From a checkpoint of a small mixture-of-experts model trained on Wikipedia: 45.9M parameters, 275M tokens.
Below are experts of layer 2 (counted from 0) of a mixture-of-experts language model. Rows are named up (a neuron's input weights, with its number), down (a neuron's output weights, with its number) and show model dimensions 0-191. Each number is 500 + 25 x the weight over its row's rms, rounded and kept within 0 to 999. Numbers have three digits each.
Before each expert's rows: a language model's description of what the expert responds to. This comes from a sample of Wikipedia text that the model never trained on.

# expert 76
Description: Infobox colons, table rules
up10:523450451490497523473521549506461529490513516512488456499518527517492519533489520503493500517508482501495495450513520541534483490462501474524505522510499540503481508495538494545494518528484489474461492499498488498514476529481526438526473489449494469510460437498516528488537510540478499524492476502505492506516499524491465517499496496527485520496513443502529485527507493492502481480538496513524488507490514500477465519552525490504466527493487502556481507553507507532444478497491517540513510508505512535479498448483496459490556496477512457465513517521504512446525485561458511526
down10:491485536506512536483486513535488505529513527472530490498512497497506533517498477473504533521520511515498465504541471522534506502498503472536526523487509558470474504434540476491475522437486500529502484501494506446559487475508450467460503474530483579504483500511498522483468533495515479482523519518496496462497508521534479504480512521495513460491485494499530547490524454451502482513487547465495495492440473528522512501509494491523488452506451514498487494496482486520530511508527529492522502519451482526495473511482506505493468492474534532495466533529493518511441471509483474500
up11:485478517504493489463507496522522513500546504524502491484502459449520472518482522470480491498514481513522512481517450500480530497506483528539468514500522536512518483513466561503510502513469518473475500510492512509555480508527516524547528486505478476494500544511492496546514511480459501505475518463563484473471506544509480501465492522456487465514536483491500498520515503503514509506466480525492503515488467492502487506516494493532486537478488459508471492509480568484460444487515478492502533458486511475495513508520495558545587506470488519551524484475497449475511490529481467484
down11:493472545472496535428494529527501545491481453517483484560490538448518489467495509513503505510519510491502494475526466527514510491483473488534548508467496483482516534477513511476491490518521551478481457537506502514509489474481450511520464465512474453545506498537507507527500476478475483544520470516494527509510512534475448459473480541492464480499506491517468535481489479521515521477503490473510514452476482484483501508511487515519486478505509526534488514516499556515508539526488506533487481550493506501520517459519532470468484506524510524523519545517510502459509549511498536510
up12:516488508547494546488537527494490517517542488505489542472457482437502484496499508484504485515485456520489461485498504521504508485481519511518448503464490480504512521508509489484487503459497500513482476483504555481471499508540484455500484490449521524545502489510493487451473496482534513487515524551525516518465517506487532456487513498532499495526540471544486538512520514512488540518502517490479485493496455482528472499480488497522552518496482455491500512469474548463524464506522512529433498503488471534477494546521481507495572478517486471512513474439513492506529514523492537510
down12:497503467460502467470465489469506508532488495505453506488517494517488484496513490542535505509507504502484459508488493511489498502477462465482535505502536511542501511521481485500520490438541471499512495515479500536514497471499513475464499516531527520532498461473508541547493507519507534507482468506517473486498522477528469439482497492530491528474523512507501480470502484507503508494473496531465460475485516469466467475496536482546533545494464509492529534526520489457533472527528488525489524469529511495486529498447498476515460516561559527484538524516468556484467480506493523547
up13:465464488480510501477501459516494478466457508512523504477522475485498525501500495497476514524475481506553499470522487509544523543499480506518513541502450509511448489491552510503496491490471477466483472514497521444518476428535475506496531487504516527516522527495507467493473478513487521503526518517471475487514513468499475529503474512495511525470484472483504530480520492536488486516482494509493566538522498500476547507491548505466482493529522474521486495486500486495499487471516463504517546473424506478459473508562515501504523518490499557532512453501477474472546504517451501493
down13:495507475491539471523534478533495459522491502499494511515466490491507511501500473522509520494525502450521535513478476516488480481490495522571487486464502559511472483473518471487496499457540504521479482478479497490516487481537441477473498513474533493486502492523509477503482530509537526529534470519483519490516506481488512462518527559484532480492512488486417492539491564505534497534476500497489535483512489484491520524481501491460459522494500475498483506440542482532506531473510479526522447515447471468521476513468499510568482496492504492484504493552486519494482498498518518512
up14:456510517479455503474490496500480513492482493468501546516473479482469534433529511506490497546507497476516508543510459499514496517492513544509451509475504533515507510478490460500512516514489496513493498467493502503439477532500454472505498499518514507506479516495474472467569523532517478517520500520485516476500534486509474531463543524491468507465503493505491481514509496554521504527504515474510513493509569473511523504492509489485522481533514483470520492546514489490489485445477505492499489508466487489470471495496568486521488488489465538500544497467473515557505516574485554474
down14:517528524485530512514505511500490492536542496486497508531487490549482458488505487500476500484488530449492461477535490498497478509549480505521460535511462516496495507458453475531522493479500528497505479524509526472487509542513501472504477496558454494519543501493507469501553493508529472481485475475531539545523463473475482478486513531494495560496504535466507515471522474502516468534499509497452497536483529530466458515452509534514482539495506489508451478520500496445489517487494482494504501521516513526473456515459520533491503509527492503484442520518503528458510527525487535534
up15:520504471547446513483522502541509521502516514478480500556493527540519457516476518499506494464492524505541538490499491499499501517482504465485483488510539509514451545500482523509493486475484494541478487508463480484486504486543484480483508529476564520512459518507502538493485474548474542497464480497509533495531552503520483492527507516506518470499456487533466490468504470531472532507499520521484477456535549479531495503497482536490496484449522478512504498517506569484527474511514531496482489514482483466435489477474488488486545488485529500498475491488509464475505461519526521544
down15:516464463495479454466564523498484516469498518487479499538523484500447551473482500500482534513492542517488500534493509500481513495479506496484496494503556519503536482552475511529532508488534469435485513528501527494490476479483491481510530478516514510491524501462511505482481516483504492516487521526515480547519449497500461537539501479483522494493521434478520486468521519484474517485504482461493513486503541505528517555549480491470521479530509503475518501508464484474484524537520535506518547473441515506521514487475500535454508507517527505517468515484469525471458496466527476500
up16:505515493499462510560500516503494514523516524478514516524540517497484534508536484515490484513516467521542456521491528512494533509533471482508501524506482529490479470487501501449553527490537510524482485514540519490461472480464506488513496528470507475472487468474475537517502512531464509514543503504530520526472501484492502469530502473521499470519505510548489452523493482501485461494469493501497465513489524493514522558474501437492495520509549536484463538532478539521503543489513514488464523545449486487494477544477472494535527507487507527521544542491521517472462501506444480509
down16:509461524513520479509469536484495517465484478538511533517520485473501484466512477547487531536496474515483498485516521459551467505486503472465509454468541467546492495514485538505535505476504492497506493505450516503457474517537497511489490524501515491502537490498467478558550476512470491474520512475511455524505466467507516514482491532455478536526442508460521491473534487512525523526489510512495475471535494489549485500507483447474553500475490483494501526538514543475542505493472504524474502477478521518531512543499486502504496459508512526542474497476519470492510495459531482483
up17:506476485520508519455498494498509499497496522530501531536485479472496455493485497517476512485570498525521528490493464481506504481538543503541500502519481477526475485487529521507528457502485484504507456501490476510497535509489495529516512477485551470514477509502497475479486522510472532536539485482522507541513504530497489507492532479501513501509490502499499461461469512510476541474469517540528505472426509445490481491527534502487495493523449471502507534545498480513492526498476511500546454521524467526503493496531514454442453524477432488478489484484487507450465531465534526500
down17:498495508468502498463488531505485489458508472513527524506505454501540471506501523525501503478497528518537489566479439481465513483490501549448510497523489500514526496528517480541487489511504467514551529492562490507502482477474471512528498507490561509518520499495527457507496484477508493508497517489508469527510478507512502499506475513469567488496469536497503483479525519500535490467475465512463503536525552550499516502465499485447500525521508507504483468471515446498501510508500456440497487490566509532493549491513523506496460469474513478490482523501528466498516477509511470530
up18:482525466484493509506513525480494485555469490481479507514490485523508547528499506519497497515498424549502523482488475489539523527509504517501495515469470464505453484482489492499499521496446510532441492481504504519470518518500487502547520533466484477513506511502493508536495504499529441489515477513510485520488548470498513468477516528526491500506511508500521493507478510451511487504504521496516473530489500455500500498522465514540508438540503480501501541543484499522459505523561490459488484529470500483526549548513507485520544470447466459507506489478488517549473468491540502459
down18:481541493516452509492476504526542443497512528497484501521480487500516534489486506443521463538528501500513451490493446505463495516509471509496463508476543472502441523474480476509480494479509490555471479501496499544518526485514502505506473514529493527565459475524531495461486503471510472492500550493479518500512484496461531504493538492498514500516496461466490481516509509468501509484516557526494508532483543444523460486542492546507527479477515519505503509482467532542491514529522503491488467508476502495506529498539488526510512479487512510512492474543439490463531474492536475503
up19:490527533513510473490521506464503511533491435510514474495488522539483483511511503527503502485484477513474512512494513533549487539509516499495476533513497488508493523497487486495501480511477493522521524467494485533476506449481446471475506514501495499491523533476507516499488473526522499468510501536493458551528482481468470515536490475487536521529481452491494551446511502534514439469527479518524463543553509502527472476522500476513495490443465552497544529469507496493478466551535499462520451488477498513478473505513468494470471519485495491501468484459511515528511450525485470500
down19:445497508490512465506476469555545492528562489478518455527504492506529463540502500496501525560536544493539494487516480462488496532478498537507449471536494493543472506519482493474478478500498503491499471495518521522498498474488531475533470493479530501489501474492500463496500498478495517465502502482549491528565499501500522475465472472515488474462503440526489503526495489539481512493511465534504497533493508460511485512470523524527506579456446489514520502483510498481481511528488496484552513501500486489501503516503535507515519505486494511551526523496496499471496494440501532486
up20:482474456506500527468506508507473553498466508510448468491508513507512491479555515498510504496529500477484536480498490504467508481494501459540495518483463523480509481480563473511510509461520518471494518499511523479507470533519472492567526511522476582485469469493516531542481466515521528509497519485486473483450495499501486501467533534485518508488492489463510524499469453515467482496495491504502473508476466511465495511480503491521541479525486481475518512507495513499462498418471550469501505493470496427455501510489488512515486523497475509515529527500515516511497463508499466551
down20:484521508484518514493524516528455515518515537498512519482513511501507487521405488513438514532476516482499482481493490477503467549473516434491523537508537498482543543477545429504488454465480551526519533517506520479521502513519502487504493481528476498543522527497514536463497476494523474479496467481522527486481504460507511474507487482490503501506526492490518480479498484497513507528520486487519514508485477494459494500508488495547481512512473497533513504547488477503421497489466502508476475450520471495522513492499557506480499547477481515451498515509516510557512501521504519497
up21:454516507499470521485503497498507522507522491481486497473522483451475545487525513484446509490464520522453545494473500498497519486486496493511464504483507486517484549490550492508516484462500484538530466537510535479510474444466463452470495516487530534514500515515479524560498485512539560533485516524550537478497520529506495507457470492497480521471488489498504491490490472526501471484481594509519497529515525449505525472489499470503479529520496501505523514490473486493475466518489546503482524488488443508514514491508488520517513524506479477530481509503489465447476465502479524496
down21:492486568529490473504473509502496504493507499492482499512471500583525525511481517462540541491515517499516504527529492523479476497549524504510509519524472507490532545522525497538525487482523528491460482472514470559509508451511530492466508490493507504463519506481527471496531464474479474503515540509502505523504509486509476466505502488507523475488502557526501470529511469544431483475463474495507513547491486483516506520485481518466489516519498559511496494521476472502506521515492505525494507486517498516467459498499543511480521444502472504546517504517477483432488442499487465531
up22:563471527486468492471490513525485505520454516471495511527475520517461567492525511497447464556510526488482510497490514471480479520514494507490462498515521538443466496516521478458497503489462519508507487501466477457458537479491470491509478515530494497505479473538543543530492525507501497495490491509524527466501485513442504496526523568481531483470517462489491492493500507523509530490509528482529469489484514508518487504496512533482444488442532494545522487496482526521493517471514469475509459493494518504506484476518526507507464476496525493509470488472555521466482464507529465512
down22:520536498489508520540441510521502531539511456458457494457507486518518484514498455464448493497476509478497506485480457495496459463489481525540531485498515493493513521505483501476441470534500479496499506477500475516511508512511477475503504497506526506502463475477467458484526502485511518541478474518481484454544505506541511505487473499470491476505505571517456529519506493529520507502506531525553445489456522495478528514478503503536493499521520489475535478440483503501522542520486531554518510461516516474499530500524508511448537488489509504543479514529513476505507509543483488521
up23:506509465507482490517499507523498482490518516469504461531478486467512505521544526534459467480475489500536550529527465497525529484507485462504466549500451525500506485506511493491501519501500495481467493486521508507509495426519487465538493461481516533512506457457467480469498467417505510528503506498460457519555512501512478519454521446471487507533504497518507470520504457518509507506486474484451532508516489502531490498511518515494501504507531552519476470532460466502514477486521509482478498504471515483449453488498525494527531481484521537495493490523471511469537525538496480502
down23:480482521504449514511490463536511525483490504531509460543537500458480502541548518511466487500518527490535491521507477500471496483472435484533507489537479523459534474488538507515532477515539522486458493487506455483524489504475493458489515497510457509525479494475519521519509465525502490502515498505501498558491455521507516495465505469512499535494498485452494490571527489534468553503492495504510484485447480524497488497460541516508531436516498483517507455517493511513501459541484510530490531517531499487508519548464514495485489495511509516527480516532523500444505487492502465482
up24:551517459513496541546459480475471500493450540509502501496541459501484493533533537547490521491520490527522490472464514546498536510492466501469488475493519501516543457524519510526497485487493499519493464478441500510512518453480492534502458495472525530481507507494507518551510529495464509526443497504516473489493497507524466515478496486491466497519516503521482523460481502432517520459484512492515504509533528447479478489486545496488525513518481488525509521465494460491519519535527514509485500531475473460507521504476559464514454474490494500511518493517472505471505465495527465511
down24:524519507497481499500478521434517499459502484557489488556510499482512481504485446497521502464499506497479502553505540492531516484480472460488481535509452480475444468517511511487548467482505506525528499486526525530511521500495506481522492496534513504463495560520473462504506522446494552486482533468501506501502509499472536482443470494490522507495474498528504514490470484505470490525462555535498535460494488522513495501456516511511500521508519488496540501490475496503522481508484487483548544465492466525471499542562481491501510454481507505511504502541490506536509496460492540517
up25:526481500496531514476513487526503508517502520480508501465470482471475541492538478495567515529504500517495505504475502506480475480519482473509442542507489502521502510470465448478528535424484526505505508500489505470482517538496518558509512501490507522521440475504521480512541545476482554539515534525481521464488525496476499476516495513544517506526480521504505524558514453502444527507505510490522526537514511462483481461518535518503503499492488514494509512493516491491501487550511495491491443516472491517449516489555486523520485477494549519502525531484490440494508506526487491487
down25:481479478471496508498509477493528515496513518527511435494529518479472529537489488459514490485490525507489514489540531507527513529514501513470528466516471540472500538517541468491523542485515518481448504498524525530497506486513519520465488502473534505496464539556512470504522486503517464519487541462512508471512469489525515449524504539487574440490524520484505477435496515463496470513488486518509481506439511453522489523472530487502487501483516529506521471528534491487518509535482445484525498478519518549471476504469518502524481475511493456489489510520481519480493490482512533477
up26:478485475482470513526492505494487484526484510476474514480496507485461509530485504512521485466489482473483503491510512510480463478513521498533452506498553505474423534496487499458499504523502484478502518517503512522499497559477474541477455493510507465529503513481540518498535515493497524549489524507500536490490500527480479517518518518460513478526461488499488489454484541505513507596488478488494480494521489445521486497513484464508447510487509516516516503481517532531474490489501490467507555544475514494535487503455538432534489536509536508480520488471464490511520456512536481518
down26:488514500483494473523500488503530510503508489510502513504512495483495430529485466509499489439489496485493531510482500491505517511503492487464482485500476531490497493458494467453490503538496524536502478474525471503530511480487493500477534459538516502460507498508485488527480501516489484546500511494521494540512534563475504471526520497498523485493481504542461557471448495507486452571590468486460471482516463482487541480546552448465508496531534500512446465498508484533514519508518510517506492467515523512466508514516473496499530522483488497530529515546513500510491510508512480511